Weights of a small mixture-of-experts language model, trained from scratch on English Wikipedia.
Size: 14 layers, width 448, vocabulary 8192, 79M parameters.
Experts: 32 experts in each of 7 layers, 240 squared ReLU neurons an expert, 2 picks a token, a softmax router.
Below are experts of layer 9 (counted from 0) of a mixture-of-experts language model. Rows are named router (the router's row for the expert), up (a neuron's input weights, with its number) and show model dimensions 0-223. Each number is 128 + 32 x the weight over its row's rms, rounded and kept within 0 to 255. Numbers have three digits each.
After each expert's rows: a language model's description of what the expert responds to. This comes from a sample of Wikipedia text that the model never trained on.

# expert 19
router:110166084092133070118075113119116168072082139108174204142141175141053140107096091098198099064139153157129092163143085092145115161154123092114106111119156136101138074059128116088151125141175149100149062158066121162168135155161148098103123107192094106100080085164107090170096202141097075154144136179163116178102088162113141123160145167136155130102146116099092102131172144140173093158181184080117082167080096135087147174093165133082114089081143148189144132124128137113147057183155099152141129120116064142176137105133145172167149099136148080110115108096165150115184124119163183176176138126093133148079037139160112096139118145136149085166130078176059180174145132147118132125131
up0:153157127127105185165137155110112152149125128145095169125110121129124125166106079110108144116124108089142143160170116111157095214131127100120147136084102144119055112114135155152101137151180190101106101152139132108117102143115147113067132097087078072103180127164094124092163122107134129134085178136110119101148069131192124102104091096151111181121181093182178069052125127123125086173110168137150173123161162128083104109134174089109134130165061087155108117143092085115130115089099135144076132145176199141203074120074114123072136077121029110142112102071186135070127100099138128151151107147118207114107121164109151076144139160131114101120088170108151140163110150131101149151091
It responds to: Sports competition terms

# expert 27
router:112150101096154122115136136139146166164147120164111128126120094109134031164154104086107068170073138158140126097174138120141200094064173117154110139141045121078121135155122087119139140151157114084084155155129073096169103094111155117066123140094128136104076111173166107134128085134063110106144155071134107194117192070124160057115154101102140100099184083207133157098166151139092159128099166100106193103121137058121059143135140115109147156160131082115090181118141074098104191163079172099121051061171105138118079126120137117100135137106162112131132138191085131102142094093078146074101129127071105165177141100183136115063120070158138111105192103079113077161164139112155138148157
up2:152115129151112095135116162141087054098187154146104150159113161146112168120099139136225174125126191166067087124064124094111151146126171125061130118135119151131127081142087123108149148096103049141158078102095101067124194124116168153152073102117120073080113099164094115124128139106102076101081107092128171199046192137117144155143138100137136150108100115109119176122114115200146125118100202134094132087134102113129134123120099080107118097116137114114110134088186090133124125140138139166112084170109121079101121160151166072097172159129178108122123152159209126156180145144147165050179152150156134060109109110144145085130156141136139192103136143117196125175092111164115121076124
It responds to: Closing quotes and punctuation

# expert 15
router:187143150135118155103095144172126128166105122161092094120128130126150114089117117138119116175112113137177153085131070137179115174136150113115079099140169129123097094127130133127149167177114136167131121104131157090140132208107091180138072102132179154131109124125084175143140081117100110159096125113145176115148073170145114184125141166092123088107129168107043184214126157120141161142116071184114150125086183107126099172101141133176142171161173112117130136123134081114156094082145133144166128144118141132126122153167110160196145122123143108135131126137176134125123066084134086130082140158156072134150162138103177108135143158104096149098191100120138145118136175141103140065175
up0:133127090135078118107116108095194116100072170110120144101149100146137080106134077149119151073105104155123136118134125098112096134154151114075163140151072061061090129089144156188071137131142157132155203158139125167120171133102102168108099105139087131126101132095132134131111116136119121123101065080138137109123104095150118108116073129156115121160159063132134143150075110118155123093177125100108133131124082175099101158091145150063180089115090119078126157130179112047161147133162148090099099163123091086131113146139118148180107104150162157086121101185223083147106167115223128127124101094175139087096126127139122056111168202064108176114149149117133104089147111056130103194097
It responds to: Suffixes and year digits

# expert 7
router:110137112135144133119153078102093146081082109094144133097050126136110168161176195102100153131117074141100124169105106140133071116107144122145146132189157066111107081157136099175089113129077065116112072062113137118096156091111152089123137131162154124135158121082142145151104061123156122090184159146162128083150147168049181093094122131151089114111123136148135113138147167140145154112142153107154157138088177137143141143169103136183150131141121115089148173133115119131149134096123060129141102123118173168106180121152121174119171152106179063116080082103105133118149136101175151105128146088119141070103145071104070194168087133126092182140101127130118135082144139151148115079194
up0:163149120153135089177144073103143045150180122055151116169116126198198087125123126148106127090166103089099152151085159167163097050157047166077117100109119074155135138145119151144161137131115123165081150095180081109120121200102167121136131129159157093198187076119101149166156098170198132152135128101136128153135141114118134132160093105116126126085146106136176134151160110118104114113144124162165138181161147128211124101122111133184146156102148112101128140169124165167159145121109129055165110157160091161118072197143144100158092155141142107121150155139109111151118086080076096127144135141106167123120084128111178097117096131116138135131144183108168112149165102121106078104187
It responds to: Mid-word name fragments

# expert 22
router:124167115108159124081169127130152128098148119168148084169120157162105157096212109123131117115153177137129096083068104166114135157191118098151182143109170119199139117107155143164121139182124131173137173131106118113114217115149155201146102126122145122101180092137086080113082121153124149117202133154153086160115139134117070187083049153180093136077109137137104082134134133157135174100088158099107145140089147169162126085157132163160155150084103211203146150080123173134072104128170095157078103167174111036111185122135114115139155155153144164136131157175178131125151107108096089125138114149162170138120146133149102205130158169095137120097113144086105134134158128143133175150176
up0:098137084123152111092120114167106178139127178149124142158139068161181149172159075142111122126136130101146155140088148194067128129164180118150120138156050164150144112117051152152142149128148140148171167105121171068070138083161122159087173159102144116125133131068179111146151085107173142124084125139100097141164119116118100108158115146101136120170156053117133063064134120142114198091148141105136109115203163137105135105108137202109095175153114157135101083091126127130164084121136116166137100169114157131128074131126121151151144093134135175208155114122134117109134158105099136161122105123140112187106120114109132200058181191136132087142133071161091179170105092106141158090144
It responds to: Name-internal syllables

# expert 25
router:097083084093155063130160091145097116074078178078084176081150206127108146168087153148152150153144137131129162108126087126113162145168090089141109132156169142142123092172099130143148131111136081088140108159138090079141134152194103185129089122135107116138059110095123094133120134153174139104093171112113112145141156165186092181178154125116130141093120151114183097111114112089137037103193154110091082176136147138153148151092052096159130157151085107087159103168097156126164172183135097136139118169141137168198179140133101148090123118108060165108123157133099131199083147139122118214152125092122139172140108112194125158129046186134125179143133109129141153140122089121096148186130
up1:087130103159128075103115161154159147174093147125119132121115190139137106179149135090122049129115126103123143174205151156140099180154149140107112112166182161145137178110077094123159065158191127102145082107177141114107138178158133150139144139125122158126157115146188152106163144124084155180147160138128096050146160141097093107169166192081079127150210197098161072139106074120134097145192123137169121109174151147109082145149152125142152136074131171184138126148118155064169112105163067173158139068097151159118108141117129111114186115176176199145100066159119149091116111159139121109148148175128140159100132156155165093108144120089085151096063141179122132101139081107111170124165
It responds to: Section and field labels

# expert 5
router:186085186163126174173165116120113150151127113165136116138139118107139122161070166145132100124078104128107109120123154104145126164118095100127135129150080105139110103118155182124091108122208090069169101121117163087172057069107171093109152110138164159120170112138120141086142187106123134117157116144197168078142139108139241207114112139156127133178075147103162169153144091084118139168122141164116120155128129156074145120151194139148126161176136169116130139148119091093111141135137138142152106101128096056116120127101096116120165172099105118105153116137135170103137128113126168166154113182115119107187152156088078161078184076116130124127080151099107166133121139078093183136094
up0:090146128143137132113123127134097141103116153068103166101149074170155106149160204150171099175199182142116102109063137108130175126088071149120155148130110106105204137102103150134088073147138093143129094142114096132104138173115093108095095140163145136114146086137166104082094152084068109115159201100140094100169162144154145095074107183134141173157134079156116185033134103051184163123160137155104126144133171112090158106145200151125103122165149099108071151175105137132087162140143105130114179138171194089216155145133160132119160143118127117201126081114143141106093162108088190099103144181111096180088110068137092156098133047095132118087134127081153144129086085067146114115126
It responds to: Word-start fragments in titles

# expert 18
router:074109169128100146137125110166166141170133063147082116167127098160108110135128095063138098174163112159134241148145117141116129105155141179082163103120088139088087140142124159109085110121137142187104135062086150142103085184105082158169200057180167117117114150137163149109176116147199138082154079118090095179074085108119115096125156102094133127087090091180165142126069134124135150139076125102121093103181122059097169153160105118099131096119187106159157129154122132095073109167131116105113173123137121137115129075141096108101054161151160061115112129119098096112118107115176142172074119066125113116082148106102121081138095106097085160158190086106088133130100144101135115117165
up0:119136120121090089147118106148101159071182103069121104123127128173153086145160178124138115180103098160139188204172154178138129092129138118124144121138138159117100138145109117179120059147114136144124145143123091161167103186100120132156163114070176133137106198162104172141114138091144132106153173076129126130149163094133139149146188148104154116119107169156036104114100151114130075178187098120133174177148144096105081077160124148133103080055096090159062157150115169132136113136089060100191138127094127181101126132116174093111152123147139081098115136117129145150087041080182115142153121145137114121119111125104119145080095087173150139098127137170140121128171179123143147125138
It responds to: Country and nationality words

# expert 8
router:167129163165127158105089124134138113118104132067167147128195160097154128110137120098072119163164143135125088141117199086135125182083097120175162115164144185153118131104131173160125141154115094133192127108121089177090088151119199135146189082133160112162104076215122150154163102083117149160101143160112079089060121104109125138163164149188149201115146122144116138179116171178107131062146146119148098106115105111135163128098136167033137122162180090093116133165140135150130208136123096095169143112092138126100143143198144183210115089133138172163154155179143132100090144129108142087116139115088162146137178075123184125146066085156182163125120150122141118146064180158093125105159
up0:143112106076173112066124166148079132109120146117166128119095096184097117095186121116162110128171172134094076146092134187138099142116118145175163158152142140109121170139157143091121168089145150164133121128148139125106134174179133137173171057136110156141159140070097095160180112125133162162139110160124068116098073102153146101152103154111107174127178105145121122111090124163130088136159168199207161031104127099128131143077175115148084175167147150134122168131150125168066161143169103123159125146147124163118197089148178150177121130089191123136119128133120168108156030105172121211124150150102159113123089152141150136076102150088135115098127146192104067168081070071167116093170
It responds to: Music reviews, All, word-final e

# expert 14
router:110117134093158097084116131125106141113143083119154070165101131146152081170160110197130121155125086126143100147166117083071076114082145127162116098193148102128164100088137117106094105048187098127124105085114124105108124152183063160144131133132176148085148130127151099097132116135087133065061123149162139140107107105118074166113147123064078059131176124128113119098127090153116137147097110145071145161184137080182102178088129163108151117103165167094116111117154150167143143078128148097128098167132099087101107197111177122146149148098165124079120100159145125091086128149129098119119121110151138108149168117127071130150158117167199135099164192119124054103109162131160121139115
up0:174122056131142081133078092111105124114126134116123059139118126132093104156105175138113130155123112130106119073163147137158149175134167123086116115106157116146152163085241102098095111119101141127148097115147079111050180123204143172147129087135129118092061083079151060156130115103139187133133144159126126129086137128093151091069126169141138131137117106153141151100197141087094083156147112120133184129101161138150113104075154158112095105099116185173074149132089183146139169121094119142132084147149145112147151101139055137126154189145138075136106125122116139173121080114134123154150083102103106066163115200105134185157117109126134123074112091142173094199128157160134149147070
It responds to: Japanese names and script

# expert 11
router:180137094146141178140169177104106130148152109132125127091133131107085087147116106098110130099158128086188174145157111161131133152113157194082131108164135157090133202118106137153124121126106154126119152101144114141124130116095096113088113084123167141119149153124129114199154152164151159195160114119071120151105085125124105122149151130166105111171109152115132164154080173113129106061105194121083130163132095084107130126140174132071144094114170092153081138099137084077090141128146164099087092218146117101124090113067078078096098208183171137160136134140090132093069110087096192102120130167104164106078171168121137119104164100164174092155160116120176116109206124082132126039097
up0:131160189119122116150133160154155120171139147154135192043092132149102129149114174195107127103151166119136124107145167158218130137116166112204085100132130103095139138160127201223145148076146128147105134096135146088128124153087091120114105136136143089144116191113084165097143176133131138182138112116076192128092137154110115107118108141135085125154118150079163185176186162107126090158175107059085161165115112136112136112125150139145157112143115138110165083149172183105117110131111159141131136111105149169176189133083115101154083127152123091079178160137174076104161113125125125095083126103120139164141141168097174128153129137075119141175104132138121133146105127189122123187094
It responds to: Government and politics vocabulary

# expert 28
router:141164135119119048084142165133122153109124122116166188047133094132092204066103102121112099150109134109137102131135119099110124136155090114144133098120096071185152123154135110141132129121116141172148165134094126163135157130100105119115106113154137161099092105152170130148114081154173177189129168157072134153148169127155164189107055097140074163110142124141118102141179131189080143117165175155131120139160125100131143140074144158180134077112059131114151104106156107092092120163152121118102160137140097178126105079099220160098103135077182136158131124169114149136110118109128086144161129077161180133133118125132161072140160190069085097120112082110130095125107157169122130097076
up0:148082086128151110104121154144127173123112152148204120127160096139093091224080086111043171112118142118101140156127122106127160092117093161135081144152127135105166086088080133180112119128087111091156132100104061064117131184103157109147108099135134128116158137086148134155166108119162105133152142169116116116134143089188146165140115098051114127129088085153129142144145124090076134191150111133117142090089128097057133194104166139133183133133080128150075117180126169085155111167126115146181176093142108111124046100137171059067118127141147155085180064099140139095044147172141080175087036159157189120131144128173144092102107127100130154168171080067170191135115157090087134084112
It responds to: Name starts in tables

# expert 24
router:152141098110103167171102140157151141195132074164140142087063092152120070103060080120089100157171154167135132069099171125070167109083145178088100141184149098133103118120134095112105105087106134177079105096088158159139117093086164129093174128112121114124076138156140095168120128145103098163133173091102141117105106112154148069096120120109183180141200122158063168107153149122169112144101120095100132107176075134116074051123148129188135057130155108105105125085142140065091130162126201083142121168141088136070187123103140160103133180163163108137162196143119112141108128145086141135101144123188121154128115123120058117171132080137127055154122088153098100174196112159141147151134
up0:166139195119071050100100153189077150099157149132169133142113125095100173133174046061098108165157118149118075094131115070090110086159164086076100179117123097100128186123134148084114171154084100149176155166071108134198123141147112138109130153086145098127119131125162117153139131129137105173136151093145118127135143091099185129104145125113134153205116153155164123089146158075166141087149139122209157141120135126072154135138168091189164118112091056163173087115154132066183124127117127159186111128130111129106096106148115123158129135125155115147156160165145166146133130198117080154087144119130034108124193089151161071129182122151171119104121168204113096167140166104069140112157
It responds to: Cells after team names

# expert 12
router:073145191086173121117077106097121164140149065134109070069085102107117068118111077150065093164087169113080193142055071157119091069180122148164124162145113197074134132128159128095135194168135137087168111209086143121129097111072137126066097109163138127107085218102136192145141158120100116108141149132068093139157109106138100084085100086146164060075183106118115155131133139123094104137129154150101123136134126100129106153110111130158145124129126156131039173134174096143052153068120204120138118114138118146080094130127165122098144145120161118094183142166132139116167148135076127095130152177115152131133196136114150114136134172153140164110080132123177134107147129099125161103184
up0:147145151080096124143111128187146108106154150143162135122169111112181125175133134149134123157166186096107122086104144118106094108119095193113134177170144128142105143156104140167114144161145088124151113181141121100127118112124140144103088156132121103181139101130105139105147155135057145145142135135040103142099145173133107091112102179122197083128129106119124113104111141181154129157094141175106107158114145099066080144125087111070137167091089115197120063108143111127101067150092203124095105097166144109099164150174090095140135168100110148176126156118106078126095120119072126146129122080160144091147199076089093201156115138146138159124068150145131151170152049139119138125182
It responds to: Digits in numeric tables